python train.py --num_hidden_layers=14 --hidden_size=160 --n_experts=32 --experts_per_token=2 --d_expert=128 --d_shared_expert=128 --hidden_act="swiglu" --moe_layers=[0, 1, 2, 3, 4, 5, 6, 7, 8, 9, 10, 11, 12, 13] --router_score="softmax" --normalize_top_k=true --routed_scale=1.0 --balance_loss=0.00168 --balance_bias=true --router_z_loss=0.001 --init_std_router=0.00925 --lr_router=0.00142 --vocab_size=8192 --norm="rmsnorm" --norm_eps=1e-05 --tie_word_embeddings=true --optimizer="muon_variant" --learning_rate=0.00773 --beta1=0.95 --batch_tokens=[65536, 131072, 262144] --max_seq_len=256 --train_tokens=512000000 --max_steps=4089 --dataset="wikipedia_en"
Below are experts of layer 11 (counted from 0) of a mixture-of-experts language model. Rows are named router (the router's row for the expert), gate (a neuron's input weights, with its number), up (a neuron's input weights, with its number), down (a neuron's output weights, with its number) and show model dimensions 0-159. Each number is 200 + 30 x the weight over its row's rms, rounded and kept within 0 to 999.
After each expert's rows: a language model's description of what the expert responds to. This comes from a sample of Wikipedia text that the model never trained on.

# expert 24
router,253,219,162,189,207,227,232,213,193,227,139,177,175,228,226,181,212,176,230,167,226,223,180,180,195,178,100,199,193,189,182,184,223,191,185,157,161,188,218,213,205,208,190,222,199,227,185,167,272,213,200,178,177,225,212,180,195,224,195,168,239,191,243,226,218,247,160,202,185,207,216,197,255,185,196,194,248,137,201,251,221,141,213,192,168,176,187,148,126,216,222,201,154,194,163,182,199,196,181,218,269,187,160,224,241,150,168,134,147,191,204,145,208,242,204,229,204,169,202,177,187,190,214,185,221,161,199,188,260,164,207,186,175,165,219,183,150,145,198,205,185,164,230,189,213,228,236,156,215,193,198,182,162,199,225,157,168,183,238,193
gate2,192,182,138,191,186,232,262,238,222,200,170,159,184,150,209,153,224,201,157,175,195,184,230,140,207,215,194,154,146,197,251,203,241,185,247,211,218,222,214,152,111,172,209,227,218,222,188,173,236,229,178,235,228,230,203,181,174,215,184,177,183,249,222,153,244,263,194,157,212,178,201,155,220,143,133,143,240,185,297,199,176,169,230,182,200,163,183,184,175,230,224,223,182,215,225,191,219,165,201,193,216,195,174,217,227,197,215,190,202,207,194,225,240,218,201,167,205,197,192,175,247,202,158,193,211,174,194,174,225,247,197,236,183,204,213,163,203,222,206,182,175,236,180,231,196,230,205,245,239,189,192,186,151,208,208,174,229,230,226,160
up2,184,239,218,188,210,209,207,171,257,174,243,248,257,189,178,205,196,167,192,210,194,230,207,217,186,207,231,221,234,219,197,224,263,203,237,194,169,152,227,211,255,223,188,226,204,188,182,199,179,234,214,192,170,111,194,210,234,168,184,201,226,174,180,163,172,131,217,239,195,176,256,213,186,260,259,221,139,227,142,199,203,173,209,208,193,183,157,218,240,205,201,182,221,148,194,235,286,169,225,176,208,169,209,184,151,198,146,210,170,194,234,214,109,173,255,268,214,228,190,237,217,166,224,203,189,222,165,252,183,174,168,203,183,200,195,182,200,178,183,226,189,203,203,198,240,191,206,169,196,207,206,163,192,183,174,191,201,191,171,173
down2,203,210,183,177,221,238,196,144,196,173,224,194,172,215,145,174,254,216,186,234,238,217,181,200,215,200,212,246,186,174,189,190,176,190,187,185,158,227,186,201,226,195,206,210,185,197,172,176,202,174,240,205,212,148,229,196,250,244,175,197,224,163,127,217,205,160,150,209,247,196,203,214,216,200,213,198,192,200,156,184,239,145,295,248,189,236,173,137,178,134,186,188,177,218,246,229,222,159,252,208,236,222,229,159,156,215,207,235,216,221,210,179,198,255,213,270,212,198,237,218,163,203,223,147,188,168,188,222,181,234,196,196,245,231,228,162,187,208,204,219,228,158,240,177,232,228,196,167,170,184,257,185,212,212,198,203,210,278,200,221
What it handles: Past-tense verbs, modals, particles and suffix pieces in narrative prose, like would, began, moved, back, up, and -ed endings.

# expert 29
router,199,202,219,226,205,241,234,197,208,295,161,109,185,197,225,165,241,222,188,214,228,213,152,166,184,190,210,212,216,185,194,190,210,204,173,158,128,202,199,244,184,234,211,192,213,214,170,192,223,243,229,196,183,165,211,192,222,250,177,199,209,224,237,209,214,234,172,139,131,213,207,136,202,193,151,174,201,210,201,237,224,170,172,230,157,133,215,208,152,246,198,213,201,202,187,165,237,203,234,251,199,140,208,207,215,185,168,147,133,177,230,195,199,216,178,210,167,203,227,171,139,228,182,210,173,202,181,200,232,144,209,149,210,169,238,216,151,167,200,196,195,205,177,170,208,220,215,212,209,220,170,177,186,168,214,217,196,187,262,229
gate0,227,216,158,149,201,208,146,179,202,180,173,180,209,152,234,248,227,166,231,199,204,197,170,226,192,211,179,184,182,193,161,254,194,173,231,229,197,274,186,211,180,232,182,210,204,225,226,171,246,240,213,186,213,241,240,194,151,188,202,165,189,194,271,196,229,197,194,224,164,207,264,163,211,205,138,208,191,227,272,179,239,219,183,197,187,200,231,197,199,214,183,183,199,218,235,234,230,213,203,189,193,168,161,251,225,215,189,192,170,153,208,235,225,237,154,227,206,180,202,158,189,193,163,220,174,162,155,208,190,121,166,206,211,236,208,207,197,119,169,214,243,222,221,147,215,253,141,196,198,219,140,210,197,192,209,177,207,264,198,181
up0,171,156,210,248,208,235,231,195,208,209,225,188,220,222,198,220,196,214,220,230,246,217,248,134,233,240,237,198,171,192,220,193,158,240,161,214,191,175,174,204,196,187,203,215,241,210,156,223,190,127,199,177,218,220,160,179,208,201,161,248,239,184,210,185,228,201,224,176,198,153,134,252,171,149,172,169,207,145,247,191,159,181,197,192,222,180,196,177,188,239,164,217,177,207,179,197,223,208,183,192,198,241,177,167,120,178,204,189,207,218,252,206,188,169,233,209,177,222,176,210,247,182,223,191,234,250,225,212,184,270,196,215,194,208,174,177,225,283,243,216,170,123,187,205,184,192,215,179,264,189,235,208,232,199,251,215,161,183,194,162
down0,165,209,168,267,184,183,194,171,257,211,188,239,194,201,190,200,242,163,139,174,194,140,194,185,218,122,195,206,147,226,166,170,236,243,217,215,288,177,133,201,203,265,168,196,204,210,214,236,191,221,200,235,204,240,195,255,134,191,181,220,218,217,170,186,189,242,208,208,245,207,188,195,209,191,215,190,221,227,193,210,196,193,213,209,249,195,204,226,185,231,220,271,188,227,215,173,197,144,185,177,239,209,191,244,251,185,207,159,188,212,212,201,251,210,220,203,203,191,235,174,188,209,209,191,215,168,145,169,196,224,195,137,174,189,186,203,189,188,178,230,180,208,192,218,230,169,127,159,256,199,172,189,252,179,240,187,199,220,226,153
What it handles: Digit pieces, en dashes and degree or minute marks inside coordinates, decimals, year ranges and table figures, such as 43.318, °, ′, 1983–1998.

# expert 25
router,187,226,220,212,186,221,210,230,205,172,150,164,217,251,240,143,205,190,191,177,214,175,159,213,196,204,200,231,172,206,171,184,166,222,181,194,167,191,167,207,191,273,186,227,231,230,127,206,241,235,240,191,193,209,225,188,215,208,194,115,190,186,229,182,226,235,217,173,160,155,234,153,212,189,200,224,153,169,187,231,182,171,202,200,179,174,135,183,162,259,250,157,167,199,169,188,227,187,242,192,199,160,140,221,235,159,178,142,206,203,237,165,214,173,176,178,200,199,214,252,178,179,141,207,201,188,179,191,150,201,219,107,178,207,185,161,216,153,171,212,190,185,242,209,197,190,198,205,203,190,162,183,221,180,201,139,207,206,242,231
gate2,212,222,266,221,130,216,240,179,239,224,138,230,182,212,164,156,285,191,217,185,211,172,225,227,202,215,216,216,155,213,242,232,220,225,209,243,185,190,180,234,223,197,224,228,204,151,270,215,145,219,225,208,163,119,207,204,209,211,263,192,177,211,204,172,245,189,156,179,227,157,231,228,236,184,233,196,165,207,189,204,167,245,229,200,219,187,157,133,187,190,221,132,216,224,215,218,164,165,220,186,166,207,151,205,205,237,144,222,167,209,169,208,144,227,225,167,192,199,179,200,211,219,167,218,226,210,179,177,215,203,214,155,183,205,230,240,123,201,219,191,203,189,198,170,186,191,246,210,211,215,194,162,201,212,201,194,201,230,177,211
up2,211,223,210,231,131,169,112,194,170,238,191,237,147,167,206,143,203,219,176,194,228,185,204,195,201,208,198,202,196,201,221,177,200,229,252,220,189,189,133,221,164,243,159,218,174,204,264,218,137,202,165,212,243,181,202,233,236,207,233,200,163,241,210,171,186,197,188,201,215,230,194,251,203,124,204,185,159,214,191,152,195,273,198,212,212,150,156,166,200,215,178,157,186,187,214,168,256,232,287,190,191,184,170,215,140,195,182,201,181,230,187,206,215,164,192,231,213,207,219,227,237,192,215,240,243,191,205,187,199,159,238,153,253,180,218,191,155,218,249,204,214,171,173,178,214,171,224,199,188,208,176,212,199,239,218,191,177,191,227,228
down2,154,174,171,180,193,203,169,201,152,248,218,182,211,124,231,205,219,212,190,194,238,168,176,165,190,209,189,194,192,168,185,150,215,260,216,177,210,209,193,196,187,225,223,214,182,215,215,223,219,229,193,204,216,199,182,221,229,185,187,211,199,208,221,193,198,156,173,187,214,255,214,213,166,168,182,122,217,152,201,167,240,201,287,208,160,201,240,167,245,203,214,185,234,209,230,194,192,210,208,188,218,210,259,161,173,217,202,176,224,196,200,210,191,231,161,197,245,202,219,238,181,154,181,217,174,221,203,259,162,169,220,156,233,172,257,215,149,205,219,224,213,196,207,232,111,248,206,175,131,242,125,182,206,178,186,222,134,195,215,149
What it handles: Sentence-ending periods, commas, and and, including decimal points in coordinates and initials, such as 93.7, W. K., 2001, and.

# expert 21
router,179,268,162,203,190,225,265,212,209,194,166,169,220,268,233,188,213,195,212,183,208,169,181,111,199,180,177,253,213,267,120,214,208,196,179,235,210,238,203,205,248,227,173,193,231,267,196,175,223,237,219,182,173,219,204,206,229,217,154,223,207,236,193,203,201,194,147,169,152,194,191,191,221,178,173,240,208,174,162,222,231,214,187,198,173,151,152,167,128,233,222,206,176,205,185,191,276,166,205,253,223,174,183,199,179,213,206,164,201,194,258,175,200,205,183,180,218,200,218,224,169,191,185,187,186,216,143,228,191,213,231,167,179,201,254,164,151,175,189,231,197,210,236,217,196,228,250,146,193,196,198,144,192,174,190,207,215,202,212,219
gate0,183,156,206,177,213,181,249,212,241,160,216,191,198,174,151,226,199,196,145,203,246,164,113,166,173,177,229,232,166,167,216,198,184,135,278,218,239,259,214,178,194,198,151,176,274,229,203,137,207,220,173,189,164,209,214,206,214,229,164,205,174,195,157,221,216,167,215,162,184,211,199,181,164,211,223,220,211,198,153,247,223,157,147,208,192,166,201,207,181,233,196,239,251,241,227,256,286,199,243,258,188,159,217,196,194,209,250,197,200,217,204,223,199,223,174,198,156,143,221,203,192,202,191,208,180,185,191,185,190,199,219,221,222,149,210,202,199,230,203,229,175,199,232,180,213,186,208,266,188,147,199,228,192,193,223,193,206,199,202,193
up0,183,234,186,166,175,198,243,234,154,115,215,189,157,252,184,193,188,275,205,215,229,182,200,225,243,185,201,211,235,193,203,234,163,211,224,196,183,131,219,219,243,250,184,187,200,216,174,195,193,230,204,145,182,222,149,204,242,232,152,237,164,176,163,218,199,184,203,187,201,213,180,175,209,166,149,184,140,184,177,224,191,182,183,165,176,229,229,188,198,225,216,224,236,189,198,214,202,172,178,237,186,181,217,188,237,171,170,201,156,218,269,186,239,263,218,203,151,188,231,189,232,202,150,234,172,182,163,251,171,206,216,198,169,220,169,264,182,204,233,219,172,199,153,149,204,172,224,184,208,197,246,186,229,249,202,215,264,197,234,223
down0,190,209,159,209,170,217,220,205,157,176,213,244,203,223,157,191,232,194,217,204,184,211,233,192,197,160,181,169,161,248,195,235,225,211,200,210,224,209,172,191,216,172,223,230,194,187,159,209,159,208,180,170,215,151,189,191,204,204,165,233,149,156,219,192,201,216,213,213,228,195,188,151,185,170,254,168,179,237,186,173,214,191,197,186,118,168,226,181,211,179,204,189,190,204,200,205,193,180,193,220,238,207,168,230,130,209,177,171,126,185,169,165,169,248,188,223,222,208,223,232,191,237,148,218,162,173,213,244,249,223,229,241,166,162,178,206,200,201,217,191,210,284,200,208,197,154,119,158,254,133,139,141,149,223,204,154,227,191,198,202
What it handles: Colons after infobox and list labels like Label:, Born:, Class:, plus semicolons, slashes and middle dots separating listed items.

# expert 5
router,230,217,179,218,215,204,248,214,235,175,152,171,202,228,214,168,199,253,232,153,198,231,198,210,236,163,169,245,148,212,163,197,217,212,177,206,187,226,193,213,241,235,182,211,203,203,153,176,244,214,232,162,184,203,215,212,183,182,213,189,231,189,219,201,222,218,118,167,160,189,214,193,191,193,190,236,233,186,142,245,194,195,216,185,121,177,188,167,202,252,254,205,164,225,209,171,217,166,208,222,242,189,140,225,249,208,159,134,211,188,220,148,232,215,170,181,224,181,208,235,164,165,174,165,201,160,184,251,235,215,219,165,163,207,246,176,155,180,165,228,197,207,188,127,203,228,230,151,219,192,158,147,186,200,246,201,171,222,223,205
gate2,201,176,253,197,247,196,202,191,236,142,208,188,178,204,160,218,242,198,168,182,158,165,159,159,202,171,184,177,191,243,201,159,197,200,217,210,182,198,183,187,250,178,221,207,147,174,184,160,143,198,241,199,223,218,207,243,156,296,264,170,177,183,201,207,216,222,190,242,245,174,250,180,214,171,176,194,206,193,127,180,196,166,212,227,141,237,247,218,232,200,170,204,179,218,200,206,195,243,188,210,186,192,178,250,172,210,170,187,205,197,195,145,263,188,216,192,217,218,181,243,200,232,274,217,165,247,180,222,222,189,206,193,165,183,192,187,255,207,194,156,192,237,152,218,237,177,184,173,203,225,201,153,174,184,260,224,240,181,224,189
up2,205,263,203,219,188,226,167,183,176,197,205,204,227,175,230,207,189,210,222,229,254,169,187,234,251,186,191,182,209,173,180,199,214,209,215,237,248,212,166,193,221,187,162,160,269,170,208,235,208,209,169,222,182,188,198,176,263,208,169,193,182,183,171,198,170,204,251,129,144,210,140,261,210,216,224,173,156,229,258,165,230,217,181,216,224,128,207,204,164,194,171,204,188,159,244,216,204,211,232,217,191,196,195,182,171,190,242,165,181,205,248,230,194,177,158,206,160,259,184,220,208,203,155,223,185,184,182,153,189,213,172,256,226,242,180,232,196,201,179,197,175,195,278,202,183,216,274,216,197,146,189,243,157,232,152,175,210,188,215,194
down2,180,226,203,178,149,270,231,197,239,226,195,165,133,220,231,218,196,219,190,171,235,246,217,129,164,248,256,166,201,192,228,197,220,167,221,174,226,223,161,165,188,135,188,200,186,211,166,197,213,217,232,198,189,221,200,213,208,242,219,232,251,205,161,175,216,245,247,177,158,176,157,177,191,194,146,192,202,181,189,240,255,159,205,213,223,176,228,205,189,197,177,214,215,192,187,241,264,172,271,198,213,186,167,192,196,163,230,232,214,210,251,249,190,187,204,207,171,190,235,158,192,274,132,222,182,161,192,171,201,173,236,190,235,233,159,199,160,181,188,179,187,228,209,184,165,198,221,224,172,190,157,243,211,201,175,150,200,196,201,198
What it handles: Commas, prepositions and conjunctions that join clauses in running prose, especially that after reporting verbs, such as stated that, where, because.